Weights of a small mixture-of-experts language model, trained from scratch on English Wikipedia.
Experts: 24 experts in each of 8 layers, 3 picks a token.
Below are experts of layer 5 (counted from 0) of a mixture-of-experts language model. Rows are named router (the router's row for the expert), down (a neuron's output weights, with its number) and show model dimensions 0-191. Each number is 128 + 32 x the weight over its row's rms, rounded and kept within 0 to 255.
After each expert's rows: "comes before" lists some tokens at least twice as common just after its tokens as in all text. This comes from a sample of Wikipedia text that the model never trained on. Tokens count by the router's weight.

# expert 4
router [125 131 182 142 129 118 123 145  80 162 130  88 110  95 186 151 143 112 120 146  77 157 125 160 125  65  51 136 114 129 154 151 124 128 154  97 136 136  85 169  78  92  78 161 147 183 127 164 121 127 102  88 160 117  99 135  93 119 137 141 132 173 154 135  72 114  85 124 109 173 132 121 149 133  94 143 156  99 128 146  80 102 161 145  77 170 104 143 140 126 135 202 130  99 113 188 153  87 160 168 161  92  62 110  99 112 106  46 138 125 159 139 136 109 168 219 151 136 104 181 145 130 119 186  78 141  88 128 118  98  80 164  69 140 166 127  88  60 130 169 130 116 109 134 160 126 113 137 140  99 172  96  95 115 157  93 142 120  76  84  83 103 115 185 101 175 175 134 157 134 157 188 141 149  96 104 116  89 153 156  95 104 152 108 148 182  88 164 116 160 110 112]
down0 [114 120 131 126 130 186 141 169 131 138 124 149  24 142 153 154  67  91 155 111 171 124 154 131 113  41 139 139 139 129 137 183 168 190 136 160 116 118 104 149 149 123 121 102  61 129 126 112  75 129  76 151 125 144 157  91 148 114 132 116 170 174 152 183 148 149 184 145 129  67 125 165 137 129 132 101 178 143 117  61 138 162 132  94  30 155 173 154 150 127 153 216 126 155  86 101 144 106  82 138 121 115 183 138 130 181 115 102 160 144 134  93 134 133 130  90 101 128 114  99 127  97 136 101 130  96 103  97 130 115 139 145 149  13 112  63 205 116 105 125 120 224 112 134 160  88 145 130  91 135  84 106 114 121 108 169 126 148 149 163 100 150 118 119 118 109 143 141 123 126 122 149 117 116  97  93 110 152  88  78 129 138 124 129  89 175 155 128  99 126 130 153]
comes before: " |", " of", ",", ".", " in", " ("

# expert 23
router [154 193 125 134 134  65 185 112 102 201 131 160 120 141 169 130 144 148 128 151  73 109 144 106  75 118  52  94 105  79 130  88 155  62 137 160 153  88 102  80 144  82  97 146 116 174 145 152 136 117 112 115  87  91 154 125 125 137 163  99 134  75  97  87 168 124 166 123 171  98 138 116 166 141  86 116 105 122  74 191  78 174  79 136  97 175  84 131 125 156 156 129 143 133 151 140 105 143 156 203  85 127  63 156  92 117 126 124 102 192 113 101 133 179 127 159  88 163 161 172 192 137 119 111 122 115 184 141  92 160 151  91 134 163  65 126 129 147 124 158  80 172  58 110 143  88 135 114 104 132 177  82 118 158 167 127 108  87  77 122 115  98 159 123  72  94 133 122 121 108 100 134 118 153 138 122  85 136 125  90 111 133 159 137 130 105  85  95 151 179 104 123]
down0 [132 171 159 114 173 175 166 186  71 203 135 131 124  47 117 128 139 153 146 173 181  56 123 131  82 129 136 192 103 129 144 128 115 113 191 106 130 139 119 123 108 132 166 135 110  87 124 127 141 124 105 127 162 191 103 123 132 135  47 142  45  84 121 136 129  90 116 135 110  64 119 154 205 150 123 117 120 144 140 121 153 145 126 149 130 124 146  87 105 147 188 159 179 140 173 100 121 115 142 118  69 209 141 111  98 155 117  87 202 132 152 124 186 104 128 155  80 144 127 113 100 118 132 143 130 108 151 127  79  84 148 142  91 136 124 126 126 170 115 190 115 160 131 158  69 131 141 146 149  56 127 101 156 140 103 128  58 139 131 142 126 199 137 160 130  83 141 157 121 128 125 167 133 115 188 110  77 167 133 100 126 112 135 128 166 128 137 143 153 189  90  85]
comes before: ",", " (", "'", " and", "\"", " was"

# expert 10
router [147 112 190 133 116 117 174 166  31  82 139 146 129 149 135  74 110  87 172 151  84 185 151 127 162 105 186 106 136 123 142 118 101 132 114 126 104 167 194  85 162 119 150 129 129 106 105  92 108 101 131 132  88 172 185 174  84 109 102 148 184 152 157 129 170 157 120  65 145  97 125 163 109  89 161 170  93 125 169 128 136 166 158  66 162 131 177 145  79  71 111 113  97 173 148 152 172 112  94  91 135 180 116 152 144 175 173  51 130 125 107  68  98  92 177 103  86 130 141 134 112 136 146 110 157 118 148 127 146 148  80  95 136  92 109 133 142 145 146 142  90 106 124 101 144 137 101 114  94 116 150  92 137 111 178 108 163 179 150 134 155  96  89 179 147 163 161 149 113 176 135 127  96 118 110  98 117 130 134 104  94 181 177 113 108  80  61  78  99 151  91 162]
down0 [140  73 128  88 140 157 122 125 142 107  73 117  96 217 136 204 167 175 126 149 129  85 131 109 111 134  56 144 128 151 105 102 105 138  63 102 142 105  93 174 102  75 118  98  95  10 113 128 134  87 130 134 150 108 156 110 128 136  99 126 118 125  41 102 115 122 153  98 129 151 109 121 107 130 118 123  85 114 156 119 195 178 111 137 143 137  70  35 122 220 119 143 102 202 147 113 113 144 103 101 174 104 127 130 122 125 129 105 142 125 150 130 140  69  90  91 134 149  74  67 136 129 177 109 123 118 130 142 132 150 115 151 182 132 160 124 147 132 126 116 111  71  82 138 132 113  92  72 107 116 126  70 153 133 201 142  90 130 110 126 136 128  65 126 111 103  60 140 170 146 137 126 104 128 125 158 127 140 118 145  71 131 138 127 133  92 141 138 138  73 127 175]
comes before: "0", " |", "5", "3", "4", "1"

# expert 1
router [ 95 174 100 167 129 153  76 126 117 187 149 148 175 129 109  90 161 118 130 199 159 123 116 155 114  69 103 168 126  98 174 160 137 115 142 125 111 103 189 167 151 111 208 146 109 140 104 117 172 121  64 113 157 184 111  83 125 127 149 126 106 125 123 140 142 112 153 125  97 102 173 146  87 143 156 113  96 127 155 107 146 137 113 100  62 155 126 114  56 105 132  89 186 154 135 118 142 110 102 113 134  51 183 106 152 144 116 125 101 100 121 129 127 157  83 196 135 101  55  62 172 103 131 123 131 111 148 163  76 186 187 154  94 129 124 113 126 208 111  95 138 133  74 129 100 139 119 113 103 127  59 127 130  82 149  90  61 135 136 167 137 164  99 133 140  98 153 116 117 123 112 127 111 108  68 128  96  74 115 105  57 116 165 185 107 147 144 165 177 128 111 117]
down0 [ 99  63  94  84 138 173 126 131  55 125 102 129 180 163 131 111 148  59 105 106  92 128 120 144 117 147 131 169 130 135 105 167 129 146 125 120 141 126 138 105 152  83 119 129 214 146 130  71 133 171 156 100 111 114  91  69  69 232 124 165 124 147 155 121  74  88 154  94 125 171 122 149 113  89  85 122 129 128 114 119 143 170 130  90 127 128 124 105 128  94 169 130 117  91 199  84 119  91 140 160  99 107 126 127 134  74 137 152  99 145 149 137 141 119 122 135 173 130 182  91 159 119 109 151 135 123 102 180  64 128 144 110  73 130 146 191 145 126 136 147 120  51 121 148  54  64 126 171 140  91  68 129 105 150 157 141 151 134 110 107  65 168 131 121 125 146  98 192 120 165 130 140 127 133  96 206 157 217  92 147 128 110 122 165 141 134 115  80 128 102 116 128]
comes before: " of", "ing", " to", " in", "ed", "s"

# expert 2
router [116 121  98  99  83 114 151 152 137 129  97 119 163 166 171  83 126 122  84  90 162 101  92 136 138 139 173 131 121 191 149  87 139 124 142 145  86  78 184 178 103  59 109 142 132 193 146 107 102 117 140 128 126 154 132 155  98 142 138 140 144 191 102 113 127 134 121 118 102 143  89 124 100 173 178 145 176 108 116 142 147  97  84 139 121 135 125  99  90 122 164 160 102 159 128  90 164 125  92  93 120 118 144 124 121 122 144 240 181 129 150 100 165 112 118 113 115 112  92  70  94  79  85  97  66 155 129 143 108 131 129 139 143 125 129 104 129 140 138  72 198  93 137  83 171 131 157 138 164 138 103 204 135 107  60 114 126 111 127 121 100  81 134 108 111 149  42 148 161  84  84 160 176  63 147 119 101 109 113 148 189  95  59 182 118 124 111 155  95  64  83 126]
down0 [ 59  61 113 117 147  92 166 133  96 197 119 165  44  63  90 147  93  97 133 185 128 127 133 136  88 129  96 121 125 176 157 156  82 139 115 154 137 111  84 128  91 102  95  61 118 158 141 156 127 144  87 108 129  88  99 127 154 154 120 145 150 132 142 112  92  94 147 127 160 136 146 178 147 199 130 117 154 128  39 116 187  92 186 124 122  78 117 152 141 127 129 165 137 135 168 151 114 144 126 156 119 131 128 140 225 124 165 109 181 150 116 115 177 139  74 130 120 149  99 142 141  59  82 152 101 165 137 117 155 161 126 136 128  56 123 125 163 121 144 105 150 135 163 195  33 150 146 125 153 105 147 125 117  58 113 122 128 107  94 173 162 150 134 104 168 139  99 122 181 146 153 160 134 138 110 154 117 122  61 157 131  94 106 115 152 135 126  65 134 108 104 144]
comes before: " the", " a", " his", " an", " to", " it"

# expert 14
router [197 177 186 124  83  81 131 104 116 142 114 168 123 135 149 156 126 131 147 116 130 101 122 134  74 203 167  71 111 134 156 164 181  78 143  68 120 122  91 145 168 122 121  83  57 108 161 179 155 151  61  94 137  83 150 133 143 213  81 153 106 162 163  45 164  77 131 122 171 165 134  95 116 161  82 156 132 123 163 161 107 134 110 160 122 140 106 139 145 156 110 100  93  95 158 171 106  70 157 152 123  90 110  87 134 145 149 129 102 162 121 160 137 123 113 100 136 100 143 157 104 126  88 142 189  68 155 115 146 113 118 161 174 159 132 170 125 101  95 129 151 101  92 176 161  75  90 107 102 102 163 106 125 138 158 116 113 141 113 118 156  85 117 141 142 131 136 181 126 157 180 112 167 152 134 187 111 155 169 102 164  90 133 119 120  73 105  87  99 174 180 115]
down0 [116  73 185 104  98 134 121 124 134 143 117  78 194 150 156 128 138 116 150 161 199 155 168 134 108 109 136 136  90  92 153 117  92  73 124 190 121 114 129 131 146 131 144 172 127  85 139 147  96 129 167 130 114 131 199 126 129 216 140  58 136  51 135 132 123 131 152 167 114  74 120 136 156 182 119 142 105  98 140 103 129 118 152  88 130  93  94 140 111 166 103 144 160 212 113 129 105 122 121 172  99 129 150 129 157  80  78 135 149 116 131 133 128  97 131 137 137 136 148 187 154 168 166  79 157 126 141  83 130 112 125 172 108 142 106 120  98 143 130 156   0 120 139 144 135 175 118  72 149  54 126 115  98 163 129 134  54 144 130 210 118 122 107 170 131 131 160 124 123 105 107 149 133 127 174 119  95 130 149  99 161 121 164 127 101 104 157 130 110 129 148 128]
comes before: " |", ",", " ", ")", "–", " ("

# expert 8
router [143 166  67 150 129 180 137 142 112 113 136 160  86  79 155 144 143 127 184 215 159 154 192 142 103 145 164 176 148  89 110 131 129 125 118 151 104 114  64 122 148 110  95 137 130 149  72 154 134  94 104 131 113 126 183 196 151 126 130  99 120 162 164  96 106  69 148  93  79 114 122 133 114 167 179 121 115 149 139 170  87 118 172 169 138 149 128 114 143  64 140 160 125 124 131 124  99 152 151 125  79  94 112 120 175 138 175 148  98 159 130 136 127 159 112 188 168 107 127 197 117 144 103 109 118 162 158 152 152  97 159 124 138 172 189  50 147 148 137  67  51  87 159  76  95 184 148  89 185 107 122  68 122 149 100  75 148 120 157 133 101  68 107 168 109 156 149  90 118 114 159 144  87 121 116 173 124 120 107 158 176  81 160 125 122 145 142 114 121 100  73 101]
down0 [155 123 171 119 116 111 135 132 110 202 134 113 144 182 130 137  99 101 118 153 126 146 144 139 214 127 117 124 198 129 127  88  87 143  98 112 131 136 127 106 175 149 123 200  92  56 140  80 217 164 114 136 126 142 128 188 146 108 130 184 118 152  45 114 109 139 128 111 198 117  97 194  88 140 129 121 112 104  67 107 116 138  91 124 101 136 140 107 119 149  61 132 141 134 129 207 128 196 143 119 173 127  96 132 121 147 176 109 129 154 148 175 146 102 166 152  94 128 181 166 131 138 146 145 129  93  80  89 151 125 130  52 119 139 178 123  66 121 150 126 135 153 136 145 116  92 155 134 127 175 129 153 162 134 125 126 194 126 136 181 139  41 130 162 109 131 185 135 209  86  91 131  99 113  96 142 117 108  85 108 162 123 132 135 119 125 131 145 101 189 136 124]
comes before: " |", ":", " by", ")", " (", "s"

# expert 21
router [125 182 167 103 125 139 102 108  96 135 122 132 128 198 117  41 118 161 160 103  76  94  84  92 153 107 172 147 137 162 149 182  78 122 175 102 139 189 142  87 135 149  97 108 133 105  54 121  64 110 138 170 114 140 118  79 199 115 107 100 177 139 102  87 171 175  84 120 157 125 162 104 104  87 128 153 154  78 164 135 101 153  97 137 164 170 117 156 121  56  96  78 123 162  95 136 108 143 123 160 120 106  77 197 136 148 172  89 157 134 125 157  99 136 153 124 149 131 113 123 113  90 115 140 147  99 183 119 103 116 114 226 139 188 117 149 185  80 114 139 141  87 151 138  89 128 163 150 156 140 167 121 106 152 140 104 140 124 181 102  94 153 128 172 144 166  95  98 120 122 143  97  82 157 111  91 115 148 125 162 139 210 181 157 117 103 123 130 123 145 102 133]
down0 [156 105 119 123 140 143 134 132 119 136 123 190 226 153 126 127 132 148 131 126 160 141 157 101 112 185 111  93  96 125 122 125 255  86 104 196 128  94 118 159 111 106 134  98 177 103 132 116 136 162 122 168 119 161 148 126 133  84 122  92 126 153 128  38 189 123 140 165 153 105 125 124 130  64 112 142 125 154 109 193 134 118 143 100 135 119 147 103  69 122 117 102 196 132 159  97 134  66  65 109 171 188 131 105 128 136 125 132 125 125 193 164  96  84 161 115 210 131  85 109 130 129 170 107 185 129 108 108 149 120 126 123 159  77 186 135 152 162 124 133 147  99  54 118 171 126  92  56 121 142 131 125 177 142 114 158 166  51 122 136 157 147 128 125 107 159  60 126 131 135  86 140 157 146 162 130 150 132 101 116 128 154 131 114 124 119 164 125 132 174 122 138]
comes before: "0", "9", "8", "1", ":", "7"

# expert 9
router [109  91 109 103 118 128 156 136 134  68  98 162 149 135  86  81 127 133 193 122 166 162 122  90  67  89 123 178 118  92 121  95 111  69 185 133 133 142 107 121 122 149 125 135 124 136 113 132 111 101  60 143 118 157 135 132 172 154 144 100 154 148 142 155 101 184 103  64 163 143  93 172 100 150 159 125 152 151 136  92 200 147 183  79  93  95 149 104 143 133 104 178 129 111 132  97 169 122 104 115 142 100 119 170 119 119  66 113 128 149  82 132 118 141 192 176  90 106 162 132 150 129 156  56 181 164  99 110 162 116  59  96 127 109 111 157 108 100 153 171 203 144 151 163 125  93 138 100 106 117 113  97 145 191  79  96 146  86 190 121 163 159 111 107 138 110  55  97 141 207 119  91  95 154 172  98 181 136 112 118  96 147 147 116 132  96 144  67 169 138 152 156]
down0 [120 135 120 130 125 118 105 128 131 120 127 132 138 126 121 198 143 111 115 203  26 144 137 111 140 205 132 103 114 129 155 185 126 127 142 117 166  60 142  87 192 138 165  67 132  45 115 111 132  92 120 107  83 130 205 100 139 103 149 138 197 141 182 107 118 142 148 143 149 133 109 124 204 154 164 122 129 121 143  94 110 127 114  57 114 116 151 150 131  87 106 129 140 175  73 144  80 113 170 126 106  59 128 124 119 123  58 130  74 114 109 134 118 148  86 142 132  94 131 163  89 128 124 203 102 123  85 136 129 137 197  84 107 104 137 129 116 139 118 148 185 119  65 144 131 149 186 105 205  74 120 108 109  89 166 139 153 144 186 178 135 128 186 129 124 109 126 146 160 127 160 176 111 108 129 119 123 126 165 150 197 121 144 128 108 116 108 127 135 129  87 118]
comes before: "1", "2", "3", "0", "4", "5"

# expert 5
router [101 138 139  99 113 110 122 149 128 130 168  73 133 113 132 135 111 122 167 126 144  97 130  90  80 151 119  94 105 158 164  75 105 162  94 134  77 243  79 185 112 107 165 170 152 108 175 146 152 113 124 109 117 134  94 137 112 151 159 160 172  81  91  98 115 150  74 108 154 105 135 133 102  82  66 155 102 129 143 107 170 100 115 124 140 169 126 130 160 115 137  70 100 104 193  96 103  92 124  94 196 116 132 160 177 141 109 130 122  87 153 124 134  94  98  93 182 116  97  86 118 113 152 134 156 129  84 103  80 160  82  97 169  97 122  95 160 169  85 156 156 108 119  97  93 106 129 160 138 122 162 178 167  94 184 122 117 132 175 145 155  97 124  93 108 123 125  76 170 108  91 112 148 155 190 158 139 147 118 125  91 106  86 130  72  92 184 130 158 134 195 219]
down0 [118 151  77 185 154 150 127 127  88 103 136 163 127 145 156 141 128  75 134  32 145 122 125  89 137  58  83 183 128 120 153 154  82 119 128 137 172  44 154 129 127 117 147  85 121 134 147 205 126 197 130 189 196 162 117 128 117 115 180 105 233 166 125 121 112 103 145  90 144 121 125 231 145  90 101 141 120 161  75 121  84  89 111 127 120 129 104 145 175 118 168  83 110 127 165 136 174 115 111 120 161 102 121 120 145 161 193 138 134  89 118 122 131  80 125 139  94 102 131 126  54 125 156 141 108 127 135 161 153 131  66 104 118 164 106 125 144 145 140 134 131 139 175 136 100 133 116 121 146 129 105 111 157 100  78 134 135 110 131  79 123  69 139 133 125 224  79 122 127 132  98  98 125 100 127 112 153 150 124  83 123 121 139 122 123 212 134 128 161 126 163 101]
comes before: "-", "\n", "|", "==", "The", "==="

# expert 16
router [194 188 172 132 136 135 110 191 100 192  79 194 158 171 118  94 175 107 110 206 118  86 112 164 113 105  81  59  71  96 109  80 131 147 135 124 161  77 142  75 125  84 134 151 112 154 110 147 217 124 152 124 142 132  99 149 160 124 146 149 109 126  84 101  85 101 156 103 119 121  84  97 154 118 104 164 140 113  89 157 133 158 181 106 102 132  56  83 114 142 129 109 155 145 138 121 138 155 132 144  86 115  98 144 113  93 122 119  73  82 166  70 173 144 146 195  84 133  55 143 135 117 104 120 131 169 165 113 130 142 167 209 101 120 141  69 128 133 146 116 149 114 125  93 125 131 135 126 114 126 132  86 118 118 145 138 151 101 136  71  98 119 177 167 189 111 111 205  93 137  93 124  98  74 115 121  69 132 114 150 157 134 128 118 137 170 114 153 132 117 113 108]
down0 [134 149  99 144 197 120  66 174 131 112 187 124 112 108 141 155 163 123 131 106  83 129 207 163 180 115 103 142 109  91 181 150 133 123 101  80 128 166  79 120  93 134 145  81 148 211 111  96 143 115  64 128  87  42 183 147 131 125 196  89 113  82 124 192 134 131 124 128 111 119 110 157 120 114 132 168 110 128 131 149  82 117 101 126 125 145 170 125 123 144 108 128 109 160 203  71 104 101 129 163 139 114 153 142 121 104  81 142 138 143  88  69  95  93  88 104  99 113  95  50 131 185  96 147 100 126  96 129 132 179 118  94 167 189 139 202 137 133 157 123 221 104 102 129 133 110 100 108 154 142  98 137 105 128  87 163 133 120  77 172 128 128 100 149 100 129  78 154 122 136 154  87 137 103 109 157 132 158 128 134 123 115 103 150 151 136 153  53 151 173 115 123]
comes before: " of", ",", ".", " was", " in", " and"

# expert 6
router [ 91 158  83 113 114 173 121 152  93  77 140  94 126  79 110 139 148 146 154 117  72 178  94 110 118 112 110 133  98 165 170 112  95 109  71  84  91 112 153  71  99 172 145  62 145 185  62  88 131 117 132 138 199 145 138 126 139 105 107 171 151 131 141  97 148 177 105 100  87 195 143 118  82 195 121 165  75 155 118 100 146 141 155 111 136 100 110 178  63  84 143  88  84 156 104 183 117 112  78 140 120 154 127 121  83 146  81  71 130 132 109 174 124 146 122 146 113 116 204 164  86 168  85 110 115 140  79 164 104 143 126  82  84  75 189 120 171 180 107 153 112 133 116 119 132 145 130 128 109 160 130 115 156 117 157 148 103  89 105 116 154 163 172  87 154 107 129 103 109  96 108 106 116 191 115 121 133 119 167 164 173 128 137 175 190 114 105 113 135  78  97 111]
down0 [151 123 105  89 127 123 155  95 121 158 116 137 132 115 113  91 135 130 177 139 117 136 122 153 166 117 198 167 140 131 128 137 138 102 135 157 105 125 142 130  79 116 129 115 128 156  70 122 151 143 121  94 109 225  82  86 255 154 178 157 158 124 137 202 128 170 126 112 148 200 126 171 122 141  55 129 136 138  62 116 111 231 144 123 146 113 141 120 128  85  26 180 120 153 154 139 131 102 126 138  79 153 167 115  89 149 162 134 112 130 124 117 117 128 161 134 146 104  99  53 129 104 142  59  89 127 132  84 175 156 114 129 127 137 120 118 192 183 129 117 128 124  66  66  96 100  98  86 119 134 111 161 118 131 147  97 127 146 133 118 170 124 138 189 113 141 116 143 140 102 134 188 129  78  84 115 130 149 117 109  98  78 143 133 128 130 157 114 125 170 102 152]
comes before: "\n", " The", " ", "9", " He", " In"

# expert 19
router [126  68 182  79 154 106 198 144 142 100  79 107 128 180 123 117 170 156  78  84 172 175  95 116 121 182 104 137 136 179 146 124 171 125 127 142 144  85 153 155  99 101 105 113 141 146 132 130 127 140 155  97 153 153 136 153 109 185 123 156 176 177  96  85 150 152 134 153 102 147  69 160  59 131 105 139 185  92 151 120 104 173 101 172 122  83 102 105 134 154 139 122  96 139  92  95 142 129 100 134 146 117 158 106 143 137 140 192 196 141 122 167 146  80  79 108 186  84 176 101 108 138  50 108 120 146 148 161 137 102 122 158  56  78 113 142 130  85  75 122 182 133 118 111 124 149 120 161 117  70 145 134 133 199  92 115 163  80 145 122 102  93 121 127 157 138  75  80 119 132  96 122 122 125 120 147 131 110 132  92 183  83 158 134 121 144  66 114 107  37 107 139]
down0 [105 148 205 133  72 130 131 138 131 104 152 113 129 146 137  48 137  93 125 137 129 125 138 119 163 122  95 143 127 149 144 166 170 120 202 148  77 152 118 103 166  88 161 109 125 158 128 109 130 107 128 236 153 100  96  81 107 173 143 111 162 184 143 150 153 186 127 191  69 146 130 144 130  90 108 115 153 168 125 117 158 105 173 128  95 153  81 141 134 150 127 120  71 141 129 139 111 132 181 125 150 131 199 144  85 128 110  86 201  70  55 203 146 103 136 145 128 125 141 123 122 115 122 127 117 143 140 101 174 131 198 134  48 173 143 141 129 118 109 143 197 129 172 123 145 131 173 177 112 122 131 128 103 128 179  78 135  71 142  69 154 136 120 140 129 163 126 172  99  82 122 126  63 146 135 142 120 134  93 123 128 142 163  89 123 120 102 111 169 205 128 145]
comes before: " ", " the", " S", " B", " K", " M"

# expert 11
router [113  68  77 124  93 134 160 185 108  75 143 166 107 118 128 194 128 134 127 141 131 154  76 106 149  86 176 162 193 186 149 116 140 173  88 158 184  60 103 117 132 140 163 160 143 102 131 139 106 167  99 110 131 149 132 110  99 117 121 123 128  99 150 105 162 173 136 202 159 153 137 130 141 102 181 128 105 156 125 150 152 121 139 166 126  90  77  81 152  80 149 192 149 164 145 152 190 129 124 129 159 152 186 123 126 135 160 165 173 147 118 162 163 140 108 105 177  74 121 112 142 159 113  85 181 141 156 126 135 108 124 119  51  54 134 167 168 112 147  95 118 146  93 151 118 146 181 102 175  59  96  96 112 134  95 167 104 113 102 108 109 151 128 106 132 127 132  68 130 153 131  89 166 126 144 158 156 112  66 119 190 159 151 192 154 109 134  70 120  76  91 133]
down0 [149 140 116 162 119 127  60 124 125 121 140 168 148 141 114  98 136 143 108 139 187 149  66  80  96 166 153 104 114 128 133  85 153 117 174 126 137 133 150  98 127 128 109  76 142 122 146 118 151 198 131 113 126 128 156 147 209 131  99 127 127 157 160 113 206 135  84 121 154  78  76  65 125 208 142 169 138 137 106 111 151 100 180 139 107 127  49 128 104 116  85 152 148 126 153 140 141 187  65 124 187 142 112 119 206 178 146 132 110  87 129 146 157 100 128 120 157  57 117 101 186 135  64 145 131 129 101  65 173 110 133 143 105 108 131 180 152 209 122 132 126  96 112 143 136 114  97  85  97 132 164 120  81 124 131 147  62 127 126  89 150 114 126 119 138  99  74  95 128 193 118 126 108 198 138  86 167 142 102 122 172 179 121 140 147 146 127 179 147 123 136  74]
comes before: " ", " —", " L", " •", " N", " C"